Weights of a small mixture-of-experts language model, trained from scratch on English Wikipedia.
Size: 14 layers, width 224, vocabulary 8192, 42.3M parameters.
Experts: 64 experts in each of 13 layers, 64 SwiGLU neurons an expert, 4 picks a token, a sigmoid router.
Training: a variant of Muon for the experts, 922M tokens.
Below are experts of layer 10 (counted from 0) of a mixture-of-experts language model. Rows are named router (the router's row for the expert), gate (a neuron's input weights, with its number), up (a neuron's input weights, with its number), down (a neuron's output weights, with its number) and show model dimensions 168-223. Each number is 128 + 24 x the weight over its row's rms, rounded and kept within 0 to 255. Numbers have three digits each.
After each expert's rows: a language model's description of what the expert responds to; "comes after" lists some tokens at least twice as common just before its tokens as in all text. This comes from a sample of Wikipedia text that the model never trained on. Tokens count by the router's weight.

# expert 50
router:161110143131105146134109112060129164107132100130130088109123097149085064131120097148098110121097121118141131112149134110165107117103167133109123125113068117110131151107
gate0:143100105161152090130109118113078153127126166143132138105128149142142095131149131168134161106101135143118113173114178105158083114141131120112133148114092146119115098104
up0:080129173154145175107143168081099145152125107113131112112145108116139147102115094106142103096105127138182141104116141123132118100125175111184139141108079130129115124100
down0:112083131107112135134091142111133133109132126090162131132113118159100129119098129091175109173113124166092156090097151128139121128124090069128110105085154087130079130114
gate1:120105130108136142137080118134110132108139112149093141151118122113084145102061118176117132129144096141153159166110129134124113088142161138126081115134140152142152120110
up1:124144172144160085115079131076107165115103104156198097109108132151134147127166138106119143127110107123121117135166156069161098161127123127168131146150162111122128133100
down1:091107105167117103129080162118147103122172124138146189155137133087164134150121145107120114139121086112139125087119144098114105184135116146122103098156130083087098125148
gate2:177115105158124107127122118094081156106122135155126138142137098093107089131147087120106094134161086124162125080152184125115145143139107129100119099195124112159099114124
up2:129114135166093120100091128155164097146119118142127165142117142138132124134093144144137116113163144141139121127134158149146065119130143162159125155128099120097111113078
down2:127146155161118148109127153127109113127122130125135108175095170104117142094143113114116093168123102103124138129113091113129149142135116103116079094122096160099157111125
It responds to: Sports scores and numbers. Digits in scores, standings and stats tables, plus sports words, such as 2–1, 3–0, tie, touchdown, MF.
comes after: " |", "–", " a", " (", ";", "+"

# expert 52
router:147106136163110169165144120096131152126094145096131100102141130152114123162126133147099138175122127143122167125112143128146140111113126174128114115088123099116112107091
gate0:170113147168135089143152111142126088120084118112126117119115127132170113106101154115130090129120144136115171099129160098117129129147128169113146102065112121146135137161
up0:136101140120099148139101115099110166128142120155100101166152122138061121125130168115153135099152135132124132121151102142147130155118105164118114129142106201107163173151
down0:148154137128148122121167125123118201100140132158139146160113096093091108138139127133110126135176140156116118153105163105120108115093100103115143078137109156179114127113
gate1:147157123145146158144148137104135111106097118139215104102122116073149138152121155126077083161125107089118102126137157101168136142145137135154153114112110111135096104118
up1:156108088072113101141134137188143176143128124120157163142119143167094123104141116154102149073114137104160137115084115155126126093078121160130135105138145150104084159141
down1:131080143114121069090134153110102140139122146122145146093092146151130104143197085099118108154162122138133141139128124161185168101081108125127114115101143113135112132136
gate2:152112143140155123091140123088145164163126115094121090128132150124155095116125133132148136109125100105136081087135104121138100154135157117173136133079126114118156145122
up2:115120125144123138146109153178110157187125107139131102144154154143089124121173083144114143135134103134199141110138154098126143094163136156150095092133085106187105136130
down2:087104094104120175118126087074134198144137117137134111168141140122137105117165128152138100187195127121102125138140102083127129129147119120159109201113160126119111158127
It responds to: Codes and capital letters. Single capital letters in country codes and abbreviations, table cell digits, and non-Latin byte pieces, e.g. (VIE), (BLR), CET, MF.
comes after: " (", " |", "|", " ", "–", " D"

# expert 56
router:180117150120104143147131086124134121131118112077120122087122099163102133131109122168145129102108141124156168112109148131133116118150146142164134064111110114116069173085
gate0:120107180145133118153134128096125099129113112087147118097125126133150150118103101157124124100135119135142085122131161136147117135135144146121174131068130119110108167106
up0:120124161107111133126134106108081194116141159163148105151112104126145159128095121132088133111146126120125161152130125143136188121103140136144116123148140169112123120094
down0:174120155129122155142088139108094103114127113083152117135114130138161148125128145124083130077117130107126125097100150135153085140132111189105154160099072152128166109121
gate1:097126124110160135152129120144118145076111118129148141105134143113124129161118118157129078150072116090128110132136139140132137144127107115160114133092162114157129142148
up1:122128168157113058169152139174106160104107088170086131131137170110119134114167142096095076118144141127146173136104134157166133152113142123131087133117121121145162127128
down1:107156163101108111150110130143130131170124117081142169134129149140096082132136107127110130125175163142145130119090167140078136157139153151068128115110119137104137155145
gate2:080152118161139153135136129099102171103145108096115125142084080182145138095166136134133122116145104123103133160142140126090146116181117138148138097079100143106145158146
up2:118148107075109135110107145127152149140173127147111119169155142123114102170142124112078101153136182107109135117141120174128127111135145121149152152139126119143156104164
down2:148173122112109145124107191119161107088093116125082121157100139117086158118124103141104113118157131128132101104082146091130142130113118091144149108087161085147098123109
It responds to: First-name openings. Opening pieces of personal first names in cast lists and tables, such as Ab in Abigail, Is in Isaiah, Ed, Jo.
comes after: " |", ",", " and", "-", ":", " by"

# expert 19
router:170121114146104166137143095096118128116131146135106135124137124120099136142125131120168137167055151097097123083115112124138117135111153163130095128131090084118116101141
gate0:112117088124133135121119112123121129126119114154127096118159123164128165118086099104210132113130136098159124163140145111124168139108121149078163129159125142158128109160
up0:100168163137096115135174121136114152151115095116138174097110125128132133171148141114142161128154123131092117112133129138122100148140120090130121138114122108142186071131
down0:118158109112153168159171142111150097108127118116099099115092132117116122173128158135125157129102106145106160117075121101116160160121113143107113120136135119176142090143
gate1:112101084138075152106118142159093106153107105121113160123159146121143169107140139098140159113140083107101132109134099154090158126110144112168102119155111135116150121150
up1:170144089154122100128140098115108113117144136133129135131168187093137139124148118176172143156115108124152099145118102139140138124102133186105119127152110094134149073137
down1:107147138176144147144110135117158185126151102152110117136139131105132080133136126137138128166093142096099117137087111080114150155095138088129117119099143078121138094110
gate2:128137112103100132152131102143131087156137089108142061152141137152176149116122145151110097114137147133120164138153155117142107115118174142126119145121132097111124147118
up2:158098113106087132118111131158144135094132093144161146132143165143142136191117120194100126140100143113118152146109157146161122100108123131133151113116147113117094080128
down2:083125129128138099184139134121072127145131144079124135147112141087129070123129128098121152108152120140133132107103143143153142154119117115160177128117138149140117137108
It responds to: Places and countries. Country, county and region names and their word pieces in locations and infoboxes, such as Germany, County Louth, Shropshire, United Kingdom.
comes after: ",", " in", " of", " United", " New", " North"

# expert 44
router:117139166129089138144150131081127140137134133112124114098143120133088137186142125166156126182092124126096099121136118123141120144077147143115120107165122131102124139141
gate0:132082137184170103134128119117110164133119112081123123104092129101134097123130078191115111126107128108069113112151071127082099136102109136121118146138089181118113102127
up0:120113157129172139137120125135132118137119123123125111159148161145098147088154095155127130134110108114135107132129111133143147107081132070117141156095109164134147120131
down0:110173100124116137099134133104151156098125141113107125080159170149091155147087126083125127122137114139123182132119114128163167131117142134106089148154110142145116131132
gate1:113112115179143166170112133115110128103096133116147116132135116124113138130152133133164105145109097147157151097138127147147108133121146144121122089135143088124167147120
up1:174134107130136092110110112151173132149087143098138104143155151164172109168156171160090116156188140138108108115143114107151151155129134132142143154119103159169142153121
down1:064147097125120112104115117159146145180125133111125084150147137124128158127141186150134120132111100125158113102154207154108131088162120160172182121158132103136126149127
gate2:082136124095162147119093114130113124157116136103134122134153109141112129141120099136129113151156117138148185151144091165135152127119098164167113079149091138158155117148
up2:083109108060095133169116126140137130118131131148124142119155112155119107137103129101146117168168184106110167128159095105109110136139090120162147126190152155120080114132
down2:114158079132162115150132085093147135133113154091126121147139077134085141128126111126122154160132104110134118095121121116119176091129131131146077099146142083125122102154
It responds to: List and table delimiters. Line-initial hyphens in infobox lists, table pipes, and hyphens joining compound names, such as Ladson-Billings, Hydro-Electric.
comes after: "\n", "|", "\n ", "  ", " Al", "i"

# expert 18
router:141129136151098145170153120066089129133128119105132100112141122143112110139097118149146146155126134127113168134112146128134117144114144161096098145145103101092084117110
gate0:111144131105134136097112106092112119156132107111155134150159103167159118133135133139114163125137138139121108143070142158125176070117091122107159111130115137122107153147
up0:149094115092125125102116146121120101125135089123151129084173145136158106158111125149100114086153087140139133128060136185118127115166127121116094129143148139157177150141
down0:129116116115168114107162102137141136128120127153110086134101098096125097117088140102131134130074139153114107114165104146114130155112080158106144116132112135123112177121
gate1:174110161135118147120114156107053122142107113110154085127144138128136094151174111099107158174134149170102113137107127153115122112149162121081145145121075119116157086116
up1:145101150104158127114133157141134143115119125065170090113127175122135121176136132153133126102124134127142153136141098173107179117133138109120098125151120105143099098083
down1:190171110141108125135104130121133132080171123092134093173146145143092151140140109095053189143161115134130132149145105165171157171141119147162131145122137123119170111131
gate2:157098155156122141140154123139105152098122146105115106135106120109138159136138100128132144176151138149163118120094126086149131109037174158113159142150076098138109127092
up2:099116111145128152115163093137171106114157097141103156114112130112084151107119138095103156131110137107106117094133105054122149126130130104133105152099109096123149118083
down2:147127124124123145105083172133146113126097089120097128140180148123105116114102146071132107146142128133127126168115080129097155105148138131145148136138167072101099092156
It responds to: Line breaks and initials. Line breaks ending list items, infobox fields or headings, plus capital letters starting names after breaks (J, P, W).
comes after: " |", "=", "|", ".", "\n\n", ")"

# expert 20
router:124107137144107143142182096115133164158142117122120093100153102121106078125117125155108119115131151118116103100134097111146104131087146125158114113121111131108116150117
gate0:149107109093126065106177124125173159116101103179083145106141116140126173105155092131136089136158175116115149124121088134167089152130126123111120120146087169150129115129
up0:167144119135124083129098145140081125142151155151102167106100111122093160147115132142193106153201148153063119084112115131125158137109117162148099117139108140160153124103
down0:178129125093130130142125126128145108138130090131134157123135161131137106138105104140116171109101089132139081135139125116106107156130134142140113133082179146105106121139
gate1:134140138125143114158180112088137123113066124152116103145111120134145100122115101171127105122122147136085088087089097134152083174110140131113090163113095146141147118178
up1:141147141083112138110138131175139139167117079157093161108143137174094175139094141117139146117145157093120102159116128125101131105088144133090135125123163112140118126165
down1:149135155080130154113143126156124077124157118146115151126105133143109095131136149176120092097105102124140171106134118133109142129143113092111108130158147132132184112129
gate2:118129120133120138131120126131118146153159144173142127107154118156105102160091095145138092133160124152097125162144134118136110175091174051120157126162161140136134156079
up2:122123142127143132142125151143114105146151106153131119112160129169124118134116116139083101121115118166166152161122133181122143122122133098112108076110136120117119095126
down2:121102111140138136152131098137104155171139140188083144133159096145150109150173113145098075132131150114116125126169166156151117137141137093151114118145127136126158132145
It responds to: Direction and particle words. Directional and adverb-particle words in place or phrasal contexts, such as north, back, up in upgrading, off, open.
comes after: " the", " a", " The", " is", " on", " from"

# expert 25
router:134110188117126160143166112112099135141128162123127103104139082162135125155103136146148154165093142134118150147076112118106082129133152179128121112118097096123124120076
gate0:122097159141107098177177136131142150138124142167130151138146135086161136144134155118138099120161084078112115131111146132124114090144139159112099138129162112098175153181
up0:134123132144158066124130145128153120162113108082126107133091126171141132120133084135132142164084100120120166110118133168179172128101145158116108107139142077128124127106
down0:165178095160137118146132127135096134071141167112122165102060113095130104138129102125124109083125115116129109143105118136164143130126158123130118151108165105135125131163
gate1:124098132124110157122160167125150138180127101108125112163148190175124120105087129145132135129105167132122137125132118109115081121110139098117117114141107081078136110150
up1:141134133150150107142128106128152132138161137162121103125145114132130105135115176133169129095130144122121151160124121095145189107106131119135151138152112153101089090096
down1:125148140145154117132127086156134121130092133147134113149101166111167153096124127130103145130129121137142138155174155118130157147134115082135194139151156148156120102130
gate2:125115129115107105162111098172077101103152141131146145125115132125112155163079099147142123161118164140121106077085126137164152157106096191132182133119102130178108102129
up2:124118170141137107144135163128146190146178127104131100129083127137114134134153116149135152154099122117149133097141105122125159120169146144148149129120155102136167148131
down2:116109109131134133124128115119139160155166176088126081129182102106142126150132127139123125125118105137119113112119134153163126147138137111117096174141111164159154118142
It responds to: Heading and bracket openers. Equals signs of section headings, opening brackets, quotes and braces, and paragraph breaks, such as ===, (ten solo), {.
comes after: "=", "\n\n", ".", " =", ")", "^"

# expert 15
router:188098138141131173174155081065121135102082131090135132146159114124131089153091107161146128151125106085113126104138134112179116151096165171135110131143136091106128156133
gate0:110116133148094114106117132154147128098106121080145150146114102139179117161143127135161091129173126128125114081138160146145124129167118133184105097131110126144118162148
up0:132170133118131135115104145164169089147111119161108120129140121196113123120117115086118160119112113112088166101151099154130139119148131132131147127109112157112149130135
down0:151114144123103128127169111120143107099138116122087138114140163128105135146125136128155128136110135093155063146132126144145168136107180140144144134122116149127093106149
gate1:140133173119157148119114129113092119159145140132135166110167148192120129167086152110150142125066114101091106111150101129163115111150138177120125117119091160150152120087
up1:160105147104130160080110124132186163107194113127115162134099095166123116146164126154110126125114123146114150132107176134165144106123157100102149144123122106146130194145
down1:134170109112158136123102102133165158137112142120114114155122186137120132146127172164123111135072166134095169125101158154100090126126106133169137113150139101128094161149
gate2:178148120119093166132122109131146132157119130109099133152143141101098117112155141137140133142133157155143132109114123123142133149084144136148096108047114109113143133112
up2:149157086097125148134115110141147170157151151165160110122142073107185119124126142176115132115130167123141106105141123113122180139140150079149118123130121140121117122119
down2:087133109122142107081118109084109176128127156121140142133130140099108107125116175099097153075142149163194098119101090117125136103176140159158123153091131131099136129133
It responds to: Numbers in tables. Numerals in statistics tables, scores and lists, usually between pipes or semicolons, such as | 27 |, 36.86%, and dates like 1913.
comes after: " |", ".", ";", "|", ":", " ("

# expert 34
router:141125164167128134147186106110101141156140127108133114085173111116110093130090144149119136165111125109094161122112144139132135149122141152169096128106102148122110125105
gate0:159137148127146126141132114103133105109150135152151117073138119128090115161091142121114135148098111085122104132084091105145111150155153099132136116131156132154151115080
up0:114096115107126105094146137095124129104136112157139128099106126144130065086077108073118121143179121141120137117128095103135117143179121124146083141135142120127142100115
down0:124106114122117128119109155155108134119140117117071117089106146097116102144147143124108079135123148124123091089124156149145124151139108178143153191095153140149143120071
gate1:117156123112088117142119147134146167088131135135164115115137159113130135124078135166157175133129130082122143152113082150103110145098109103129157200138102110087097105130
up1:152118068111137143129116107158155152140111099137130137129086161129111155111137132160156117123102154115126132093103199120150128131132100093078111147122134077124108144121
down1:123156118138119154094109132116145157162148122115126097116114182107117124129118169123120128135147112088107097118140169126133113126128125187127120138154123092163141098126
gate2:118122113126102075122129133124127135188131180093108119078152110104132132131110152128130112168130153088145127132139115155176117113090170124131109119109139091138131116161
up2:130119137102118111120138146120114081120142139096147114110127140162142155160125117136137120123113109167194158141108124099112124119115147093131111112156092097148138178108
down2:154132132168101115113145141108125129099151118144134080117108103141113111073124115152152111118132117145158167108102160136111129110112133096151131149144130114136095113116
It responds to: Year digits and ranges. En dashes, year pieces and month names in date ranges and lifespans, e.g. (1908–19, 1970–71, June, plus table-rule hyphens.
comes after: " 1", "\n\n", "–", " 2", " (", "-"

# expert 22
router:158106191129085137154165091086118148135156110104162125134149115132155145160118110129138138145093146131131116113113110117154096143084150134130073129115136109124101125128
gate0:136132130118112139155139163098133125139097121117105117104123108178167098097126118163117143109125138116120132122149154133105155145125160140130153124114105159103134105107
up0:137103093119150095195155126131057104127098137085133116146154126123105118157162117147131125129117178132075127128164107165119128133125121121161109104150107126148155144147
down0:148150103123126132137121120125130138089136124118111136159108156121121140177148103149173085145099149121097119124140098114138138135165145134098140138153103144155084113118
gate1:122155117117101119105142106167113144135084123144181087120092103126120168167123127142155149116116126081148159114154117145172195162108129139077124122118126118123129140091
up1:152102117164152119164115116131107086085092130129169165130119128099132127126149129145106102128109123099154103091133132113120165073113100134160178109141133101151106137134
down1:130117135141133109141132107112092153135111127161100153097159127137141154117104118112110139116143093158139139098179127108117151127115140124114138152157148107173109085139
gate2:109134124078097110120108132143081110127158128113095113086133124129112132131122116138152122109126127118100139103099113149164135135154170139127104112106094132110110102105
up2:109157119172172154127124126143128122076099109132120131131056137096094118114101116174152121136115051120130122131133138115156099125133141150126127119118061128110114132157
down2:122170123155087129150150124131163120134128118114119127122107107138095121159122149136127140139120159147154131153109112119134153101130094203084112117132115132113120174153
It responds to: Possessive s and determiners. Possessive 's after names or nouns, plus articles and possessive determiners before noun phrases, e.g. Madonna's, the, their, its.
comes after: "'", " of", " in", " with", " on", " to"

# expert 0
router:177082151094078134169149102101110161126116115131113129106133113139113120139106143179151136140093177136116160092153131136135105175108143162111053111139137102090136104146
gate0:134155128119153136127127112129129105096096122116157129151125105143118167155165135127140125101138136101075145127113091177120120138130161071099117136143110133172119142099
up0:183120145082103144104134173097125119106107152129123137145155089134111156159145117116151125143140147132097117151141142093117141126144138140087140168148160167121117112110
down0:132132139120095122112096159116153147172104180131096126118127110127103091145153116125156163096109169133118134139099125154147101111143058140097155129168167118137143129131
gate1:144123153098107143147128101113099169109118150171142089100137151155099125142143102132143134126115146119115123132124140163162138142135121123175119106116147140127171128129
up1:119122131114127106108140107110132164143102118171084130102124179110092159109102136113111176118158128118115150125150140126100149118127150173102121156103128124124118134111
down1:170165133141119125171146120178162137095133149110162113092144108138121108134145108146144151139141136144125124131132130118120140150078090170086109154128116146107191127155
gate2:128125174117124121178150126123138168158110132152109128120161109133124133062119153156117119099080117156141087114115146112112128141121128125108096151084106133143124119140
up2:129122104097093127131102062169120110096125122152121134139138126131115115149147144141120098109159158158121124137087113118090130110079093137102114170113107127067105098112
down2:093155160174122168091109159123125101108129142140122121134134148108163102107163100103130102120136128149096169148128135146082103111106105117142128131114110125100102100092
It responds to: Articles after prepositions. Determiners like the, a, this, his, their, mostly right after prepositions (in the 2012 election, to the National Register).
comes after: " of", " in", " to", " for", " at", " on"

# expert 13
router:140104176097131147143167091066133150125109134095147117109154095120147117157085160176150147153124101098142135135112108116132077145120145134124124131128105105097118138101
gate0:113108146119154112152090147101136122170072100126101106135132108125147095107132139096146131145132119119138107086122119086123101167100150162109202138159108146101135115132
up0:135135127137096112157164133117162161101145132171117139098162144069134149161103116174136098131141078152156113109133125161095130099124168164119131136120105126090137129161
down0:142150115124139140131119087112124127124122138132105110137112126091125139148160146134124120149134113099158115120147119141107152202099119104138142115156105151124157126133
gate1:148051120120129158095099126127128128145106120115106118118144172166134162145123110104168160138154130104154139106150105143155136114119141174118101149114113114091113154120
up1:117135150151113137150135128116082138094162163146144152115159202144101112141159124137151143124127152161149119116149124155128126121109130113146147089140108118120150103102
down1:125159107115098144138152106126128113101126113106130115120083145102087117126116097154176151104092144135152182137154120153146094102109118160106115160141151165107069072120
gate2:120129147099151123160153099089120135115132171179158097117115125122115140157106130109075144123115118125157128111146130110131111154122140165131135155177135140131191105121
up2:109135111155106112146124159117136163134098121091105106107115145129148151111067193108162102110115149106102122144116104078121143111115132105110103139124119115120146138095
down2:090138128144116139131123137160127155098096099076123123099122109114113132126088145136067158120113108124134140158144158100118075130121089157108156187137110086111127118144
It responds to: Opening parentheses, numbers. Opening parentheses before dates, abbreviations or birth years, and number tokens in tables and match reports, such as (2005, 56', 90.
comes after: " |", " (", ";", ":", " /", "\""

# expert 16
router:167104175137093146141161082086110166123131109110151126122167117135132118149145117135149110147117127134113149119149115112135105149088157137114106116114131135123096117132
gate0:123170134101126165127137131147125135125094148119138069101133092129156111125167129134139114149083130129139089111128097130136106153166143147124160135105127086164118145165
up0:119137102136101120108115156148042148140122146140109087108125122167106161067123128120163111077139119118087100147088115134160107116165180094142105123145129107079096129134
down0:161140161133115152098130114089157150117158133145103116107147089130148165102185093121114173147132152166126149113139125104107135148108141135108141144107091108088102104119
gate1:103144139120124116097139105135149164159155165170143137084126128150104127148145170120106136134095120130145125131115096153118123095126140118136107152097104127131114091130
up1:138140089116146151112141169168079134156096103097149129137165089114143172130111094094108134143192143113083134130170126124146142135123124132116080110120147145108120114162
down1:117131122118127112120117084136141135131140174156168146112092138133087117157173162111132123143116106106133179123119093114119144077133121165170126163147114126146123119077
gate2:122104138177141125174126110144118141150118081072169104152143128126129123139121157146106127137120134073138170128138129186096153171118111101071142136086113124135136154194
up2:158120144168106145176096120111135134128104121141107079151136147149150164148116086141149129126132079153137134140105135095120096125132111127080111119152106133105139122126
down2:115137143136106147125121154121098111131141093104117159121101142159115139124132122128166156092143103164127116134066136141118104133174154123160157159107125096110132200120
It responds to: Determiners and ordinals. Articles, possessives and ordinals after prepositions or "the" in prose, e.g. the, a, his, its, the second-largest.
comes after: " of", " in", "'", " the", " with", " for"

# expert 43
router:138095130137095149161150112130134154122127126110144099133161109135121125181100107176134154112102148103132137135119126145163106122110154168171127096130120132124092140072
gate0:118097114138118154162159132137106153125120095150160169137125135103194141129125109151146133122081163081091141132128142155140089123138099165120151149127104118113152118105
up0:119132132140100146168142111131127130155102118144146104132107155143106141170113129127125120134131119135075133117108105129133161143090152146151168113152148144138145099150
down0:123119121133101130141175140150107130140152131128136117151110116105143125149118111165113160146142116141140139087149155131082101128146135117174128162106143131122143123186
gate1:114115131137085075127168108120128095081122111144127132103100100114108118137114103170087128146168142145147124180115126177100093131128148131123152123121134114081097178107
up1:157102088137129104142137176157136148175097111105131122202121152143142131139098152118116083153137130139104156134135109101079155134116092126119106087132138113136060130122
down1:166140079119115093137119166085134135115122131117136107125118133131120081166104124131117130134147093142107139129122128120159120096134114134111085146082132124114126121148
gate2:143132122146102099169122123117104119147119137109135108144160116119117133131110080165174118126112120052115142165149145140126131116091077129123136114132146078094110100143
up2:151150080129128152150137117127147149081109134171149112091130161092122135149131142149122103162157101135128092137133096143171170088109159111130138145166103118136168132146
down2:097121129144090159129157134136136132097111091159111102143122134072073128116111138132066119103128088124145112110141173177092077145132112129133137188136131129118136121155
It responds to: Title and name starts. First words of titles, bands, games and people's names in entertainment text, such as Battletech, Power Ballad, Deep Cover, Matt.
comes after: " |", ":", " \"", " The", " by", ";"

# expert 57
router:129099144191131113154162092114086148111126167130122132111155113127084057133086127099112125135087105137118107081114122130148114148123174200102102150119096100143126161126
gate0:162128153157139141155131164142081117141141139126143121115136121120118145120123102166103106113172138108126161112123105166110132178125123142135102097101136094128114107124
up0:084106114083094154113131091096115113101105121156093143148153153172152066147086115140162131142161117141128086173127132126123110172127174100177093108112134135156130182139
down0:101121116108061140061140126068109152099156144128087091115147141141133119155127114164161135112137123169127070129113101102136134161133135140103093120109152147147112154145
gate1:114089105109118124098132097062176112130110157070145149101121178078128148174132093127122140189119121137111145167131109116097118119099097137100099107143119128128138132135
up1:160111140140111110154124150131139102178120120060100102133140097115122186129158154129096126113149113096137131105144188118132118097124131178140102135149126194127157127133
down1:135147176136112158125107125081095128148116121080160104113126115107102171126120085094127128141104168092123134107099115120106103094098142134140129154181131161095108150090
gate2:121121164113151146108141164126143093149142127104120120123119173087151089138077110131119072099139140104125115103132147162129151077101128122160106130154097085119136131138
up2:142131136106124159102153136131114145115104110091126141148141129148123150167146120105105092173148160072102121126121090189113171123135133141115099117098096143134138123116
down2:169140126134118110113147169123146137121104121132116115116131148150131140128098076159170171123160113164144135118135116112177149113150118103145159126157117118116137142103
It responds to: Closing parentheses and years. Closing parentheses and years ending a phrase, such as (1958), since 2016, born 1924), and word endings before a comma or pipe.
comes after: " in", ",", "–", "19", " 18", " June"

# expert 24
router:111105151125121173172141121113099155122123153120130092100140105165116127141080120144102151158059152118105129122128129118132079156115129156134093135091099074090099121057
gate0:094141141143126166125164127137110149127115142157154118097167085170114103125111110119097140129113134091121120082097118098118134141183100153132141129126099161128116143093
up0:146136144082130131111107153129133101100132098135148170123139120173128126131097162141092112100141178091100097098143160124130134094130124155169117170144110145172111113134
down0:146135139164103138162155112132147107101106105156128151136140099118123166159121082130114071130104091114143113131060151102131126122119092122117181137056148095120115134090
gate1:106118133121136127127135131127122122127147147166124120162123135118160077108172116106123124097098122124122142120102111128156119104151126098082166114125153120159131086123
up1:087148119162110113164118137143112126109154109161164152138143106144126107072159126139150196108155140115132183145112098130146129111125123114055142113132118118139133111080
down1:068092100135122130125103140126108144123151153135156133163132123156180154153163109125120104156149111150141140162147130139104137135105075142110139091130141164147088129115
gate2:074160139149127106225200150119128143173133142146144129110144110140147085135155079134114108135142173116105077149179124111133125134115126134108136161142130133128115149140
up2:110086134128129142111120171128152086139147132142107166124138127094132167100116142107166137140072096131104180121141103110158149100111080110137131115157123138127129116115
down2:112117117162139110157094145146113102094165142088115175116149146119078145112083139129122124140095122150123139096139116125132134163118119132112100221145087124148165106090
It responds to: Quotes, initials, section breaks. Opening quotation marks, apostrophes in names like O'Connor, middle initials, Mc prefixes, paragraph breaks before headings, and heading equals signs.
comes after: ".", "=", "\n\n", " |", " =", ")"

# expert 45
router:143139162134094137179151117101102143141131108113122100086180114135094099163152103179135130160102121127104104125139118118137089149090158144121089096142104173132126125125
gate0:097153138109149189128123140108146130133112116110100132082117144098121126145103087102107107162157145128117155105152103168112172091114162138131122104150152133136126130195
up0:055126154132139129157078135102112106111103096056130080145098133113148118092146103121124118105079126166127121099092116114126174117122123135107135107108136134124162117111
down0:128152128117157149106109098152099134115089122126137125116116132112127105123122168089112116118139122119129095143120093135144150134101124097128179129110146121133105142100
gate1:185130103136132152168095122116106152128125088121106137110106134102112140145110097112122169143144145088098099102135136125131129109113107155090142145123131095129160100154
up1:089119111150095081129124124151142102089110059150138131144080109150095140091148140160123130103100141140122180148094115114115121109102122096126087110152162121079101146138
down1:154087146128166083140149147139111100139146077127141127157150122131154125151103141134154128121129141111118148089129148122146114084111137112132140096106192103121094095102
gate2:120126147119084119131136104137094125141108084120140106132169117093085109111121090172163137109096106128128120123130104115126109148104097139164117086130065134117147111104
up2:122125095149152132121126146134065131150161123113059139125129146158113136136144109154121165119174121116154112105111119127121146173101101170166100074087128206136126138116
down2:161139092137143110092118108100121144090086120084120161104113149104131146106136173140142155128127145122144142089159126123091137155126135186098138140113148165149122157138
It responds to: Table and list delimiters. Pipes starting table rows, hyphens opening list items, en dashes in tennis scores like 6–4, and month names in dates.
comes after: "\n", "|", "-", " 6", " 1", " 2"